config.toml
n_layer = 8
d_model = 128
n_experts = 48
experts_per_token = 4
d_expert = 64
d_shared_expert = 64
activation = "squared_relu"
moe_layers = [1, 2, 3, 4, 5, 6, 7]
router_score = "softmax"
normalize_top_k = true
routed_scale = 2.0
balance_loss = 0.0022
balance_bias = false
router_z_loss = 0.001
router_bias = true
shared_expert_gate = true
init_std_router = 0.0153
lr_router = 0.000996
vocab_size = 8192
norm = "rmsnorm"
norm_eps = 1e-05
tie_embeddings = false
optimizer = "muon_variant"
lr = 0.003
beta1 = 0.95
batch_tokens = [32768, 65536, 98304]
seq_len = 768
train_tokens = 257500000
steps = 4344
dataset = "wikipedia_en"
Below are experts of layer 5 (counted from 0) of a mixture-of-experts language model. Rows are named router (the router's row for the expert), up (a neuron's input weights, with its number) and show model dimensions 0-127. Each number is 128 + 24 x the weight over its row's rms, rounded and kept within 0 to 255.
Before each expert's rows: a language model's description of what the expert responds to. This comes from a sample of Wikipedia text that the model never trained on.

# expert 38
Noun endings and nouns. The last piece of a noun or a whole common noun after an article, such as usage, fortress, operation, series, species, medal.
router [121 110  93 127 138 119 146 122 130  83 115 130 141 143 180 137 139 156 181 154  91 112 137 112  89 104  77 141 171 163 104 121 101 166 122 114  93 131 112 155 133 132 136 130 180 115 116 105 131 130 131 133 112 109  71 121  82 124 110 169 137 179 169 115 103 114  98 130 142 157 128 149 146  88 128 115 103 126 148  97 107 100 113 144  98 111 102 118 112 157  99 127 141 120 129 140  93 125 161 138 154 141 132 116 155 169 122 111 174 104 113 116 178 117 104 140 147 148 118 147 141 167 125 113 119 115  97 143]
up4 [109 102 153 171 122 180 107  99 123 182  72 130  92 122 113 139 140 110 126 107 135 124 128 144 119 112 131 110 137 107  88 123 139 126 138 128 151 144 110 169 154 176 166 172 115 125 119 120 113  98 124 113 151 134 160 110 138 151 117 114 160 131 151 125 145 136 116 132 173 132 156 142  83 121 135 117 113 135 158 132  81 122 154  93 129 134 198 104 115 157 115 127 114  83 130 158 138 107 102 160 172 100 137 138 108 115 162 134 124 123 149 114  66 101 130 145 117 142  98  93 132 128 114 104 158 165 140 142]
up5 [137 132  71 163 151 102 124 155 174 133 157 185 137 134  84 113 145 114 130 126 131 131 129 126 117 139 108 140 122 154 109 136 157 121 147 151 134  94 127  86  91 122 124 133 148 121 127 166 153 117 131 147 118 156 117  79 107 108 133 160 186 185 129 126  83 111 113 135 130 139 169 132  84 112 156 101  92  99 106 123 156 118 139 161 132 126 131 126 120 142 145  98 119  94 135 138 150 138 156 156 151 126 136 172 140 146 109 114 171 132  88 148 139 150 165  92 106 148 129 114 128 150 108  90 124  99 145  84]
up6 [146 102 166 127 108  86 119 149 140  96  95 164 136 119 126 115  86 138 112  99  85 128 163 185 157  97 111 157  74 114 140 129  95 131 118 141  96 155 132 111 135 134 115 124 127 159 131 129 112 164 102  78 130 115 141 146 151 175 119 135 122 104 138 125 153 147 110 114 134 149 122  98 131  85 153 101 124 126 140 145 114 137 117 191  73 121 119  94 130 110 149  98 150 194 125 146 100  83 128 120 123 111 120 160 141 108 139 117 134 115 116 117 135 143 134 142 105 126 117 132 113 160 127  97  96 175 163 130]
up7 [134 128 144 118  78 177  99 157 118 118 116 146 139 124 140 132  99 123 146 137 149 169 138 112 127 133 120 114 111 139 124  83 125 135 101 160 127 133 115 137 114 114 163 145  70 153 129 104 141 165 123 115 114 125 114 127 103 118 147 115 118  99  96 123 150 133 164  85  91 138 152 115  91 123 136 135 103  81 171 182 103 161 118 148 122  73 138  99 130 170 153 121 126 146 157 151  84 167 102 115  79 141  90 139 139 154 131 175 157 108 144 161 158 162 142 131 134 100 126 156 134 149 124 132 131  95 148 111]
up8 [132  87 127 117 145 118 114 135 162 154  88 111 125 104 133  99 144 130 123 104 154  75 134 120 137 136 133 153 146 121 117 119 119 160  91 120 105 162 126 143 151 165 134 128 160 140 113 137 148 126  94 145 162 125 122  99 150 119 161 101 151 122 126 134 138 108 133 148 122 154  94 100 122 113 148 148 143 112 152 156 110 110 177 141 106 112 113  99 142 153  89 124 162  93  89 101  89 147 101 124 151 129 186 151 135 172 114  88 100  71 128 106  80 155 127 137 121 115 114 136 142 142 122 133 151  70 145 187]
up9 [150 155 148 139 158  89 162 102 117 126 110 155 195  92 144 152 138  83 104 135 106 125 155 123  96 119 121 106  93 148 163 115 131 129 139 128 186 109 131 139 158 148 132 160 145 120  77 147 110 131 125 123 110 116 163 100 118  82 117 124 136 128 142 168 176 141 129 101 130 123 145 142 124 117 137 141 149 138 147 173 152 104  98 147 150 167 112  77 151 102 120 145 150 144 109 130 119 160 112  89 140 108 116 153 136 124 161 105 171  87 114 136 106 121 118 134  89 125 111 134 112  86 141  85 116 130 117 157]
up10 [155  74 133  75 141 101 106 126  83 137 136 122 101 134 165 195 112 155 145 109 138 146  98  90 124 155 132  98 113 154 111 156 113 154 102 178 132 164 118 140 133 141 154 136 115 155 139 126 130 133 182 122 107 110 159 127 173 134 162 125 138 105 112 139 149 123 102 148 143 142 143 162 125 114 117 144 106 145 157 120 145 138  96 135 113  90 117 112 143 163 135 126 139 123 103 160 184 150  94 113 129 143 121 170  79 126 154  94 106 149 137 106 133 103 103 144 132 121 123 121  83 141  92 166 135 132 115 114]
up11 [123 121  95 125 150 111 129 114 151 159 155 128 135  90 125 148 139 160 128 144 116 151 145 142 139  89 127  89  93 109 110 166 140 157 113 125  99 113 115 134 141 120 131 174 192 144 131 116 159 142 145 161  62 128 108 138 127 159 146 126 145 108  54 105 115 138  81 126 160  97 140 155  86 104 119  75 144 143  82 123 116 137 131  98  98 134 136 149 126 104 140 137 100 136 121 143 151 118 155 163 131 157 116  94  83 151 104 158 123 135 116 146  93 121 164 104 140 149 117 148 135 156  99 133 145 139 117 135]
up12 [108 135 132 136 159 141 109 114 157 173 146 136  99 127 113 106 111 112 127 170 115 159 125 111 137 151  93  92 135 148 117 153 103 176  86 137  97 151 150 125  92 162 143 139 155 121 155 108 128 147 149 144 114 141 110 123  83 148  70 106 129 144 113 110 106 133 122 149 134 113 103 129 148 106 144 146 151  74 112 140 162  64 128 165 130 137 114 128 135 120  98 126 132  43 151 125 134 115 119 150 170 148 121 124 123 171  85 163 130 123 143 138 142 111 154 123 152  97 144 129 132 153  99 149  88 141 136 107]
up13 [123  97 135 113 112 147 130 102 142 159 128 125  89 114 118 100 129 148 154 153 107 149 137 134 119 102 145 140 171 186 119 115 102  91 133 125 101 127 120 135  92 133  80 130 152 164 103 162  88 123 125 153 142 137 134 113 131  88 108 157 116 122 135 140 136 109 149 162 157 150 100 144 168 136 109 166 104 126 168 127 129  94  86 143 124 125 106 112 185 131  89 110 123 192  89 151 116 135 112 142 155  92 133 152 138 141  95  90 146 119 143 102 160 153 155 143 116 111 113 129 115  85 118 150 102 164  96 107]
up14 [ 72 178 138 121 117 151 166 138 144 121 155 100 143 126 142  96  92  71 106 117 125 145 132 128 174 148 115 114 127 128 104 128 112 170 136 145 138 102 159 148 125 114 124  97 132 143 154 112 126 166 138 135  77 147 123 129 111 158 145 124 103 116 132 103 117 116  59 153 117 155 111 127 132 146 176 134 104  95 120 123 158  88 112 121 136  87 109 155 135 109 134 125 124 148  84 179 113 177 100 131 146  87 126 109 121 122 123  97 106 129 110 149 104 169 155 120 122 120  64 123 127 125 148 139 136 105 110 129]
up15 [126 123 113  95 135  78 105 115 113 126  95 107 160 131 167 132 103 140 161  72 126 125 139 125 136 118 146 164 108 113  96 104 149 127  93 128  74 113 153  98 137 138 110 139 123 112 133 133 139 153 134  95 145 156 121 142 129 117 127 139 162 127 113 103 135  48 124  86  81 115 113  65 130 167 118 110 134 127 132  98 122 130 126 142 127 138 106  68 140 130 128 141 121 114 143 129 122 135  98 156  85 149 114 131 129 155 103 143 134 145 139 118 150  82 145 102 153 116 108  67 109 159 124  84 107 155 154 128]
up16 [129 105 126 122 125 124 161 133 151 113 130 137  73 150 142 114 145 123 101 169 150 119 152  82 165 144 152 149 107 171 113 156 133 207 116 116 106 126 132  58 144 138 115 134 178 153 136  95 140 105 135  95 153 152 129  95 131 147  99 141 145 130 147 108 129 116 136  99 121 141 112 137 147 119  96  70 136 125 114  60 139  92 137 151 112 129 123 136 125 139 126 129 109 160 138 137 129 113 132 137  91 122 119 138 114 159 106  83 145 120 134 120 130 116 148 148 127 128 147  86 126 137 133  58  86 131 101 121]
up17 [138 135 125 114 157 152 152  83 113 149 112 123  86  80 154 148 130 120 149 145  66 122 135 142 109  89 124 143 165 145 110 139 134 114 160 138 101 124  74 105 116 122 145 128  82 143 100 133 106 141 111 121 103 140 105 136 129 159 114  96 160 197 145 111 175 116 163 130 148 138 102 124 159 140  96 105  79 151 101 126 111 164 105 132 120 117 112 125 152 138 127  73  85 145 131 104 121  98 129 102 147 176 142 118 141 122 144 147 129 138 149 109 116 158 166 106 114 124 138 147 154 105 137 118 120 141  90 162]
up18 [135 141 100 107 125 120 130 126 159  95 173 149  88 202 152 140 120  74 171 129  74 131 168 153 165 152 108 149 105 105  83 135 124 128 133 109 113  97 141 110 104 148 143 132 137 108 154 133  96 134 121  94 129 188 118 126 156 179 126 150 139 116 146 127 131 141 110 116 143  47 140 113 113 133 120 127 136 122 123 144 142  82  70 118 154 147 160 165 121 138 131 149 132 118 112 160 123 153 109 142 110 153 162 122 141 131 161 131 132 101 143 141 134 135 128 117 118 122 140 141 112 129 111 136 132 121 105  86]
up19 [112 100 102 109 113 134 130 126  90 103 129 118 151 141  83 177  90  80 135 162 161 135 107 130 119 140 135 151 102 171 121 103 140  80 111 120 126 120 158 166  88 129 160 118 118 108 108 103 126  65 110 140 129 103 138 132 108 113 161 150 115 158 119 129  87 112 134 137 152 169 131 150 131 157 181 154  77  88 157 117 143 144 143 145 143 135 113 140 117 107 112 159  93 142  90 122 148 136 131  76 129  98 114 145 107 163 127 109 147  90 156 126 150 148 148 122 104 119 124 125 105 103 112 166 134 118 150 109]
up20 [190 122 140 102 120 137 147 140 126  99 158 144 116 121 124 179 142 136 124 145 146 112  94 107 166  99 141 125 158 148 142 164 108 177 151 110 124 141 138 132 159 137 111 156 138 147 130 161 173 153 174 115 152 130 122 108 108 161  99 131 142 190 147 132  66 120 141 134 195 116 108 113 108 114 144 137 115 151 119 154 133 140 118 135 130 110 127 106 150 103 125 138 108 106 146 105 137 141 118 136 103 116 116 114 165 154  76 159 138 113 138 120 160 138 100 161 147 104 102 145 155 143 156  97 117 149 151  74]
up21 [109 128 130 122 134 175 186 123 129 124 145 108  99 151 149 137 125  90 128  94 140  96 140 137 148 144 125 155 163  84 116 135 137 116 173 104 131 130 139 156 139 169 110 161 146 130 107 106 132  87 143 138 126 157 142 101 155 112 114 107 142 170 135  99 171 157 121 104 137 132 150 117 117 141 108 161 143  88 138 167 162  89  96 168  83 139  85 123 156 141 114 136 122 148 149 156 108 107 178 120 142 125  63 131 141 102  96 109 121 159 166 124  75 150 140 114 120 117  94 129 128 124 117 125 146 145 117 142]
up22 [131 114 102 140 156  85 179 127  84 111 126 131 103 163 150 127 112 116 147 102 144 126 138 139 101  94 176 130  96 138 145 121 164 171 165 131 129 170 136 109 153 160 126 105 121 133 119 131 120 173 147 131 131 136 140 122  79 158 139 106 132 130 171 155 164 136 134 143 133 126 191 131 167  97 110 109 120 152 144  97 111 126 101 115 130 132 100 113 159 130 119 136 149 145 157 116 117 143 145 112  93 128 130  99  98 152 103 122 103  81 154 127 150 133  98 190 131 143 111 138 139 187 139 108  83 120 143 141]
up23 [120 143 105 118 123 115 143  83 125 152 144 139 104 120 209 119 145 105 162 135 140 131 147 112 147 122 126  78 136 151 115  93 108 147 121 109  65 136 127 131  96 139 130 108 130 151 161 125 142 150  97 127  92 143 141 110 126 148 144 167  95 158 137 151 146 135 105 116 146 137 124 174 113 123 131 104 144 118 111 133 106  98 111 125  85 112 123  92 127 110 119 148 115  92  94  94  97 156 107 139 173 158 164 149 135 136 153 118 122 148 111 149 178 129  93 111 129  89 114 148 120 196  89 150 152 120 139 109]
up24 [129 128  84  84 158  87 135 125 112 117  79 158 181 170 166 122 135 103 118 117 159 122 147 141 131 130 168 123  87  82 121 153 102 121 110 117 111 110 158 139 123 125 118  96 166 125 133 111 151 202 139  96 138 161 123 133 136 104 122 118 103  67  99 125 114 140  92 111  86 164 155 127 153  98 101 128 113 120 147 112 174 124 161 153 131 119 111 119 109 145 145 173 140 155 130 110 140 124 118 148 113 128 117  93  92 130 109 112 120 113  87 111 119 143 116 136 130 153 135  95 141 114 125 167 113 127 155 138]
up25 [133 123  91 125  98 147 130 119 121 140  91 139 136 133 147 130 120 122 148 106 113 138 126 155  92 138  86 139 154 130 100 105 115  81 132 138 110  90 142 154 109 114  85 115  95 115  75 120 125 123 110 158 171 133 103 117 109 114  92 140 109 124 140 140 125 126 140 141 126 155 142 147 127 164 138 106 134 124 136 124 118 149  79 179 132 113 150 120 140 146 191 116 135 148 181 101  65 123 103  99 183 159 125 145 101 131 125 130 103 123 178 113 152 185 106 159  98 141 150 130  98 110 137 102 133 117 137 169]
up26 [136  86 124 173 135 170 106 134 117 134 103 141 141 117 157 137  99 107 121 119 161  96 152 147 115 125 116 179 116 116 150  98 148  73 116 157 131 130 117 127 151 119 116 170 124 161 139 118 141 125 116 136 145  92 128 127 119 141 106 127  67 161 150 139  93 103 141 101 142 111 140 111 119 163 103 149  98  97 151 159 148 144  79 173  95 181 109  71 124 111 115  83 116 111 143 126 139 136 142 137 102  97 152 130 123 145 139 138 117 132 147 148  98 141 101 173  79  96 124 122 106 132  98 128 132 142 156 159]
up27 [107 104 155 160 136 150  77 125 120 131 119  90 123  76 162 157 153 131 171 122 133 125  86 110 136 147 128  90 139 167 146 142 140 142 150  81 116 129 117 107 142 135 156 125 126 128 177 148 108 130 148 158 118  84 110 151 120 155 143 116 150 105  74 125 147  92 160 132 127 153 105  85  87 132 117 114 125 121 170 137 112 106 152 140 137 107  94 104 119 131 157 140 161 147 150 106 111 127 143 112 126 117 129 161 120 184 163 107 113  77 140 125 155 107 145 135 149 131 161 130 143 157 114  97 101 155 118 170]
up28 [125 112 109 129 106 120 106  95  71  89 114 118 125  80 152 178 152 119 126 169 136 149 130 138  89 107 123 132 171 125 126 131 134 109 131 127 122 115 146 108 130 174 130  85 116 146 137 111 131 126 132  95 165 153 102 141 151  80 102 150 140  96 204 121 141 100 123 136 101 134 128 136 117 126  95 126 109 156 142 145 109 105 138 123 132  99 142 139  85 158  98 129 126 122 128 129 106 107 139 138 156 141 135 114 114 112 100 156 168 136 127  78 176 111 165 152 129 125  84 142 107 101 100 158  94 106 107 171]
up29 [107 149 143 170 161 160 112 199 108 139 131 140 124 141 139 160 118 103 140 116 107 132 134 125 103  79 150  86 130 144 110 115 133 168 143 137 137 101 162 109 115 155 159 141 131 140 177 172 142 151 124 101 133 135 143 130 149 154 100 118 128 132  90 155  86 163 159 129 115  94 126 123 103 111 136 102  98 158 155 121 142 136 138 137 152 122 143 155 123 138  84 122 160 144 142 170 141  94 105 142 146 148 120 156 161  99 125 165 156 108 110 149 158 159 105 154 103 154 164 138 137 126 156 120  74 164 133 153]
up30 [122 137 162 149 119 135 146 141 113 104  99 134 111 167  83 100 156 128 180 129 127 144 137 129 124 117 107 105 132 130 147 110 110 148 103  79 125 157 118 146 146 115 126 141 116 151 135 147 112 125 149  73 163 120 138 106 171 115 116  36 154 142 139 143 108  92  70 127 148 116 141 109 128 117 125 112 162 117 119 128 142 120 179 131 104  89 170 129 132 162 120 146 155 135 152 118 116  87 151 127 130 140 162 158 119 121 143  79 150 115 112 103 120 137 161 147  85 144 133 148 129 149 150 133 125 146 184 131]
up31 [142 117 140 132 111 154 120 159 106 111 123 109 110 127 140 108 134 131 125 133 108 142 122 143 139 136  74 114 129 102 107 116 168 144 120 103 106 140 111 113 169 155 152 200 134 129 144 114 105  97 135  80 129 136  89 101 142  98  37 150 105 127 152 106 106 118 116 140 141 148 136 142 115 152 147 141 126 152 109 117 104 112 111 126 142 102 148 123 134 112 113 151 117 115  69 158 126  94  64 120 160 151  91  93 173 128 141 175 106 114 110 112 133 154 136 135 152 113 118 139 135 126 133 123 145  72 150 150]
up32 [146  83 137 159 135 150 121 163 133  99 108 128 170 114  93 144 134 140 111 153 130 131 100 133 121 149 136 145 112  90 124 155 155 103 137 128 182 119 113 130 144 134 122 142 125 147 108 126 132 115 143 103 143 136  92 153 156 109 112  64 156  79 119 102 117 110 183 147 106 115 130 103 123 132  87 149 116 140 134 159 136 145 132 105 161 145 152 158 134 161 130 106 131 156 155 142 150 100 145 126 100 109 103  97 128  85 116 121 129 120 131 101  70 106 135 123 108 155 120 129 144  49 186 101 106 147 135 153]
up33 [106 113 124 137 110 137  79 140 104 119  84 129 128  84  94 172  98 138 163 173 154 126 154 179 127 108 142 122 103 105 109 166 132 134 145 108 127 130 126 150 120 117 127 123  78 120  99  90 157  83 162 113 124 112 132 126 135 135 129 116 128 104 138 108 129 183 140 157 112 113  90 148  85  87 144 110 114 159 113 131 127 141 109 109 124 114 139 129 121 146 113 181  92 145  97 117 108 124 136 123 132 116 121 121 147  81 168  91 105 107  77  87 156 127 106  91 108 129 120  99 109 106 161 116 112 117  95 138]
up34 [149 106 192 159 150 154 143 134 120 141 132 101 127 134 119  90 108 125 172 125  99 133  91  96 121 112  81 123  96 155 149 135 111 146 120 108  87 124  89 135 148 110 115  98 163  66 124  74  93 135 160 143 135 102 124 147  98  83 124 115  87 164 137 138 153 109  79 173 105 132 138 155 127  83 130 155 123  97 132 124 118  92 132 144 133 105  94 144 155 139 114 125 139 149 139  88 145 121  99 150 117 151 143 121 142 111 124 128 137 139  93 105 130 134 143 102  91 106 152 137 129 114 106 143 138 131  86 104]
up35 [113 119 101 112 140 133 159 121 200 119 158 125 151 154 139 144 131 114 125 126 127 160  99 166 145 146  98 110 182 154 155 108  96 152 135 142 161 102 125 127 115 159 146 139 165 121 172 109 139 109 149 160 116 115 102 156 102 161 119 131 115 121 111 137 129 138 107 127 120 121 104 137 139  86 108  95 138 137 117 150 165  88 130 152  99 145 144 137 129 101 156 109 112 127  77 167  81 113 122 125 134 122 105 107 147 101 154 119 158 135  93 149 155 117 173  81 161 125 156 140 179 137 131 132 111 146 103  77]
up36 [134 114 106 128 135 131 110 111 122 127  77 140 104 122 135 113 115 121 133 158 116 107 144 123  74 135 140 149 181 133 141 128 109 136 174 127 115 163 126 110 110 139 100 109  46 131  86 171  62 139 121  94 163 102 124 127 109 107 113  91 141 139 153 166 154 110 159 161  94 135  99 113 133 161 106 158 144 108 131 136 113 142  97 151 111 131 147  85 175 152 113 102 133 147 116 122 107 126 106 148 155 134 111 140 171 127 120 116 136 141 165  81 163 140 115 133 109 136 107 116 120 103 128 154 119  88 121 144]
up37 [138 123 122 142 163 116 134 173 119 145 134 119 171 143 149 126 127 113 165 108  96  91 172 139 106 114 136 137 120 162 102  95 134 140 133 158 143 129 162 159 143 147 101 122 116  99 138 130 114 134 170 115  79 120 116 117 145 136 144 156 119 153 139 162 150 147 154 141  96  87 135 160 129  97 126 110 106 141 145 102 149 147  70 133 146 135 122 113 102 182 159 127 122 165 132 116 119 151 137 156 181  86 146 144 163 126 171 119 120 150 119 168 105 118 122 167 121  83 110  86 123 115 115 172 112  83 116 129]
up38 [114 124  80 136 118 129 102 136 102 137  97 143  95 111 158 144 140 134 145 108 109 154 112  78  91 127 142 129 152 134 149 112 176 124  99 124 111 130  99 127 113 160 103  90 153 137  82 121 141 123 106 169 161 148 139 137 115 116  68 137 119 131 131  92 125 112 139 110 126  86 153 112 142 128 157 100  64 131 112  98 105 133  95 135 153 125 131 150 156 116 145 130 128 114  99 169 149 127 108 147 100 114 169 147  79 128  88 106 175 149 119 114 109 126 143 126 176 111  81 151 107 157 137 131 115 146 147  93]
up39 [145  73 117 130 109 129 120 100 104 121 143 133 125  78 106 135 170 137 133 128  86 107 113 134 130 142  96 114 155 116 107  67 108 133 154 120 121 129 115 143 153 144 156 121 104 130 131 118 125 110  90 133 133 111 114 116 137 156 126 128 120 165 118 166 119  92 121 110 181 121 135 185  86 105  69 128 121  97  76  46  85 137 109 130 109 140 114 132 106 146 136 113 119 119 138 147 141 170 113 159 137 137 101 150 122 172 116 108 143 111 121  96  88 125 109 129 119 143 106 111 153 149  90 131 134 111 136 151]
up40 [134  97 115 133  91 113 165 121  98 130 124 187 125 142 171 104 108 101 143 103 126 113 144 127 120 127 136 137 134  88 121 147 121 129 147 126 109 141  98 145 153 145 142 136 145 118 167 144 128 165 142 111 119 126 173  76 100 138  75 146 128 114 164 108 120 124 127 119 103 146 126 116 188  98 119 140 135 100 179  92 151 114  71 162 128 118 160 123 180 122 134 106 181 169 121 140 105 124 124 107 169 128 128 169 159 114 163 107 160 113 165 122 130 134 108 167 126  92 134 129 138 137 116 137  95 122 122 142]
up41 [120 126 189 113 116 141 121 148 126 145  85 114 117 144 135 129 120 119 105 110 135 125 155 126  72 130 163 106 121 129 135 126 171 121 111 107  95  98 143 129 118 105 144 151 100 124 113  96 146 120 176 128 133 108 146 130 121 104 103 171 160 127 145 127 153  76 160 114 117 112 150 105 111  78 120 148 116  85 142 154 115 153 139 115 130 122 128 169 156 149 118 139 125  89 115 151  59 103 178 120  65 151  81 144 141 159 124 148 108 152 147 123 170 143 129  80 112 100 113 125 134 141 122 128 160 122 114 143]
up42 [ 92  77 107 135 143 148 115 119 117  98 135 149 137  83 150 151 136 180 128 178  76 142 117 132 128  91 138 125 130 124  98 112  97 103 129 164  76 143 108 117 149 109 138 129  93 118 161 131 123 126  88 134 119 115 107 133  86 128 144 130 151 170 114 114 129 129  94 118 134 144 169 142  86 122 142 143  58 166  93 136 158 121 122 103 160  91 142 139 134 120 117 111  75 153 112  91 141 110 158 111 102 163 117 101 109 137 105 151 118 147 120  87  94 134 126 126 158 126 134 132 142 147 100 112 154 139 117 138]
up43 [156 116 174 114 116 115 162 154 116 112 111 121 153  81 128 118 108 120 136 153 149 128 138 167 109 123 125  83 161 144 106 142 126 157 137 114 130 115  88 105 107 108 110 147 105 106 147 137 122 153 166 147 179  91 161 168 124 148 118 124 186 172 153 110 119 109  89 147 162 106 141 125 102 138 126 140 154 153 131 152 140 169  97 100 115 121 138  79 125 150 160 105 121 109 108 121 151 144  80 149 103 126 148 119 119 108 133  80 144 163 124 147 113 167 120 153  86 108  74 132 131 120 115 150 105 112 124 131]
up44 [102 105 137 136 123 155 152 143  90 149 107 163 169  72 108 122 141 136 166 172 167 135 137 115  90 142 175  91 148 118  79 150 122 134 116 124 123 140  93 128 120 166 114 138 147 120  92 114 126 153 156  92 134 173 123  93 119 141 142 126 118 147 124 135 106 110 149 142 120 126 103 155 127  93 137 121 130 119 149 182 141 126 147 132 153 132 150 138 141 108 155  75 145 137 139 119 120 101 152 140 126 133 119 142 125 122 139 148 114 117 151 189  90 199 118 116 157 140 142  97 130 107 140 174  96 148 160 159]
up45 [ 94 165 141 138 142 107 123 109 127 104 103 134 110 161 136 152 127 124 101 177 137 142 110 172 145 154 119  88 102 134 159 136 117 142 109 138 125 110 175 143 126 122 103 147 162  72  90 144 130 160 136  98 109 178 121 128  76 147  93 151 135  86  81 134 123 100  90 129 134 107 143 121 151 135 150 118 153 152 120 112 154 103 152 101 120 120 182 140 101 159 129 144 151 145 125 162 106 139 142 117 144  97 120 134 122 148 137 130 157  62 141 111 145 123 135 178 129 127 122 169 124 135 135  98 121 173 106 105]
up46 [113  98 133 119 131 146 111 131 116 108 117 122 171 119 174  92 137 109 129  98 120 100 141 122 122 133 145 167 119 130 123 116 123 156 149 150  88 139 165 119 108 150 140 140 134 134 102 125 162 109  88 128 104 129 113 121 130  84 111 129  93 131 124 170 124 125 107  96 133 110 139  96  99  88 171 125 130 140 187 147 106 108  97 117 114 124 117 102 122 159 149 134 134 195 146 167 131 168 129 168 116 136 103 128 132 136 142  68 133 113 125  76 109 101  88 157 140 119 148 163  71 102 104 100 153 127 146 152]
up47 [148  99  90 110 108 131 132 101 109 152 129 140 138 129 150 105 110 146 155 145 192 196 149 129 163 133 112  52 127 113 144 124 121 151 149 181 133 128 149 109 135 131 116 125 177 104 126 150  92 126  98 143 117 145 157 126 108 110 132 137 132 137 133 126 130 102 136  99 103 152 131 112 157 132 130 118 137 114 108 124 160 112 104 153 164  94 133 122  98 126  56 123 148  80 108 166  93 114 147  88 140 122 144 133 144 141 117 121 125 137 120 122 119 151  58 109 153 145 116  94 132 132 160  90 126 136 121 119]
up48 [113 137 149 177 129 163 113  94 117 137 155 158 163 155 159 136 173 128 106 102 127 179 140 147 106 119 100 100 111 139 162 101 132 153 114 114 133  92  92 112 137 143 146 113 135 162 130 140 163 117 145 129 127 111 136 145 129 121 133 108  98 100 153 183 111 102 129 148 150 109 120 152 122 143 147 134 165 122 154 135 149 140 138 116  93 115 138 144 157  94 103 110 109 164 131 195 201 140 127 167 143 120 115 128 113 139 144 119 178 121 134 142  90 161  89 138 157  98 148  93 145 117 111 141 148 112 160 135]
up49 [158 103 127 100 143 112 114 151 147 108 152 142 113 162 148 108 178 144 134 135 141 140 112 132 141 102 133 101 133 141 169 117 116 146 169 127 126 142 145 130 126  88 121 131 139 137  72 145 136  92 110 125 131  88 165 127 116 168 133 165 150 130 116 163 115 121 132 112 167 166 159 128 195 109 148 108  81 119 114 128 146 193  97 123 150 101  71 179 102 140 134 129 106 140 136 138 156 120 157 139 108 131 127 153  78 136 149 106 139 120 118 102 109 112 140 135 137 133  74 126 143 115 148 139 153  79 129 118]
up50 [133 124 171 133 117 119 116 115 100 117 118 143 162 135 156 151 110 168 127 132 109 133  77 136 120 164 109 126 128 134 100 143 126 118 102 104 139  97  92 140 149 118 134 152 177 165 108 101 154 113 152 132 117 166 102 153  76 109 169 177 182 119 129 117 121 110 154 134 134 106 133 126 155 117  99  96 128 170 148 114  98 139  57  91 142 121 126 116 132 125 124 144  94 167 134 140 129 119 109 139 107 173 113 102 104 140 137  94 173 145 152 116 133 137 123 165 160  85 106 126  99 125 139  91 126 114 162 136]
up51 [148 103 117  95 137 142 141 148 116 116 124  91 146 110 169 121 111 133 108 155  79 149 142 151 123 105  90 145  99 144  79 101 125  59 164 119 119 150 117 160 149 122 117 127 136  91 124 184 150 138 123 148 159 130 115 113 142 113 129 122 122 111  95 114 134  94 101 122 144 119 144 151  56 136 168  97 145 142 138 167 154 103 113 135 120 180 160 119 127 117 122 115 103 131 103 173 117 140  88 143 126 159 117 126  63 114 156  77 145 105 123 122 117 108 142 126 136 114 124 125 148 124 123  91 115 102 126 138]
up52 [138 113  77 123 148 159 141  69 161  89 163 118 116 117 102 137 121 126 169 137 127 126 151 122 132 100 109 191 113 125  97 103 162  78 111 135 114 137 158 160 111 142 113 114 103 149 114 121 142  59  90  96 136 130 124 135 127  93 149 149 131  93 116 121 156 117 159 132 104 118 141 144 155 120  76 126 110 102 140  89 115 144 129 115 104 143 144 148 141 101 108 119 126 141 114 159  61 131 151 140 144 113 134 115 137 133 127 112 101 105 137 137  80 130 158  87 181 139 106 106 125 107 115 122 121 147 140 106]
up53 [107  90  92 147 104 139  71 132 143  87 104 125 167 136 104 128  73 121 108 108 160 139  95 153 127 154 130 119 160 128  92 103 149 138 142 140 124 129 109 146 156 117  99 155 118  82  72 118 129 124 132 109 176 113 163 148 132 135 107 175 158 102 147 114 106 120 112 140 134 107 158 107  99  99 113 133 112 111 127 133 120 118 114 124  85 123 133 101  94 114 123  91  90 134 125 135  79 178  94 121 119 139 108 105 142 118 131 114 123 124 119 114 108 167 138 112 124  67 100 114  98 153  76 141 135 119 141 120]
up54 [125 122 148 128 150 129 119  86 123 134 136 125 122 124 172  95 124 106 160 115  84  97 147 116  79  93 108 144 147 113 119  84  88 114  96 101 117 121 111 167 134  93 130 133  74 135 132 168  71 137 104 120 140 136  80  92 107 125 101  96 147 148 165 100 112 133 164  91 124 108 100 120 153 165 126 157 133 119 147  81 164 135 100 138 120 163 146  96 149 138 131  87 145  90 119 111 148 120 115 114 125 171 145 129 134  83 140 137 162 101 130 138  93 152 115 138 121 108 118 109 119 121 146 143 146 153 150 114]
up55 [113 129 113 181 114 146  90 140 131 147 107 164 129 135 138  97 146 124  74 122 132  81 146 125 146 138 111 149 109 114 175 137 117 147 152 128 139 146 128  96 109 176 174  96 128 112 141 134 146 103 124 129  94 153  74  88 121 165 107 170  76 130 154 143 165 127 155 124 107 101 131  97 150 124 122 162 113 143 113 129 105  99 152 151 173 105 122 141 132 100 119 132 153 125 135 125 134 169 144 139 143 119 122 145 113 104 106 160 119 127 116  90 154 128 143 179 147 139 134  98 155  65 114 115 129 141 166 117]
up56 [121 124 117 121 126 110 173 187 120  74 137 113  77 139 126 139  95 127 113  83  99 113 109 118 119 119 132 131 126 163 111 138 103 170 163 137 133 120 104 122  97 140 134 133 137 107 154  91 153  87 112 103 148 122 109  80 137 157 151 106 130 129 161 140  90 122 108 124 102 142  92 122 120 111 167  90 122 170 124 182 180 110 142 103 101  92 115 144 131 112 135 104 148  88 123 107 129 124 108 138 121 125  79  91 119 135 139 141 118 130 125 106 116 151  90 110  98 119 161 100 141 134 123 131  75  96 147 136]
up57 [138 122 130 127 153 134 124 115 138 159 110 170 100 129 109 171 103 102 115 107 140 141 117 121  79 121 139 175 159 131 108 169 126 140 168 117 106 156 132 162 105 155 129 113 104 170 125 134  67 118 121  94 129 113 132 112 153 138 108 107 138 170 116 143 142 136 119 131 128 155 105 107 105 102 122 198 141 123 126 152 117 110 147 123 162 143 145  92 126 150  86 121  99 101 134 143 114 155  70  96 115 122 155  95  94 147 143 117 182 103 146 115  81 148 104 138 159 140 116 134 146 156  79 137 137 110 143 122]